Weights of a small mixture-of-experts language model, trained from scratch on English Wikipedia: vocabulary 15289.
Below are experts of layer 6 (counted from 0) of a mixture-of-experts language model. Rows are named up (a neuron's input weights, with its number) and show model dimensions 0-191. Each number is 128 + 24 x the weight over its row's rms, rounded and kept within 0 to 255. Numbers have three digits each.
Before each expert's rows: "gets" lists some tokens that make up at least twice as much of what it gets as of all text; "comes after" lists some tokens at least twice as common just before its tokens as in all text. This comes from a sample of Wikipedia text that the model never trained on. Tokens count by the router's weight.

# expert 30
gets: "ed", "ing", " with", " for", " made", " won"
comes after: " to", " was", " he", " and", " also", " were"
up0:123157162164107141115126138117107173135149108149136155104098135128139138105117143097126142129145089153130125151169055133101107098105126139153106128154122142142123163131128133130143156109137128132145097131169094116149116152152151105159117078165165118132145124112147101118081137162105104170134128157099120100165077106113118140151157084093110111141158139142088158110143131100174109127120115110117165149142144151113097142152135092109121097118098118129160088125148139133064156100143111132119092092093109141162123117140092137169124145146143162122119151142105129174105128191110146139

# expert 23
gets: " ", "1", "2", "0", "9", " September"
comes after: " ", "2", "1", "0", ",", " May"
up0:157123142139089106119189145173096142136109079131127122144128131121076156156136160139111136125146132091127118156091139139124077145121156134115104111156151117148103145093140160138164121107139110146107116128096158129154143140115115114100177150154125120105074136121185098129134126131170132103122126145145087118129158116120121174103096139156168121122157101120116084068097153151127125164136125088123131128112119113119145122148132129132141152139098144117139148126125153106122133099137163122147137146143090142121104172089169137086124100125149084105202119130116165148109168138148142169

# expert 126
gets: " of", " other", " all", " most", " both", " more"
comes after: " of", " the", " all", " most", " one", " for"
up0:150113111136103155143093122135153142092111085099144087111081141121111107162122152112110123168184133103123134135139148108092092136146122103122153113152125137133150135092056105174127159155110143141102116097137075149192133114101168133127120111133148092107159118127136130134151103111112138110142085097124137130097107098124095118148147171124072144142157139127150130142143121101114090123122138129160148132083113121158166148111099110120112160145106131114118184124124121124101124075140152120173117136084093140148173136141129129094127107123136152102147166105115138171130129116110092114

# expert 92
gets: " |", " ", ";", " —", "3", "–"
comes after: " |", " ", ";", "0", "2", "3"
up0:096149138156154184129126174127139083142123117121174110162143122146104130123119129140116136114132101120125121122148123097148137170127119107081102154128112142134143115110119115179154128126112136095095123106145149130121128158120097128124144087115148139112157094137130137140098107107139102155121126095122133098142161114124103127152157110135153099153163106156133082119069155129154164121097137091147171126124141083120090141144084180089165103119119099091149168114135179136158126147108143140125158158120165091110115119167138115156125114101088145111087103133184142143105114090091112095

# expert 50
gets: " was", " is", " were", " are", " be", " been"
comes after: " was", " is", " were", " are", " be", " It"
up0:096134158177104146131104152082097121103144155127129135098135141123123154163118108160110102088109098101139122167104134154121136154137130126163126127146144118170117126143177205101137109087147100139108161180146128082154118157132118121116144150096134173090065116129143131121131114138092104164154079133125124134090111125133067131130151123122150125106124133122165150141103114164148151107119124109115150087145095141106158156097119133169121120134153163118082114133134140118099093132135139111111153067146135138126129132167120103073147110151114140128121105135144149156100127146146142112

# expert 127
gets: " ", "0", "1", "2", "–", " In"
comes after: " ", "2", " in", "|", "–", "In"
up0:138124146098131107105118152091166138129149086148154142146187116101116105140144140111087106165121093080120090090124091103119141137132137145156085098137137155144111172114164135147137154146148120115110158084153132097094138166158119117176125100124122156093128138128151118158138146114148154142168129203109109108167106132112118148109124112111127124098130122116167114120079185151139123122132146170127136136117122201137115114124116103146103097078111157130128164147150149094164169143126109157107105127110166134153141111142153127147116124110111144121142139134154132152120162117136101102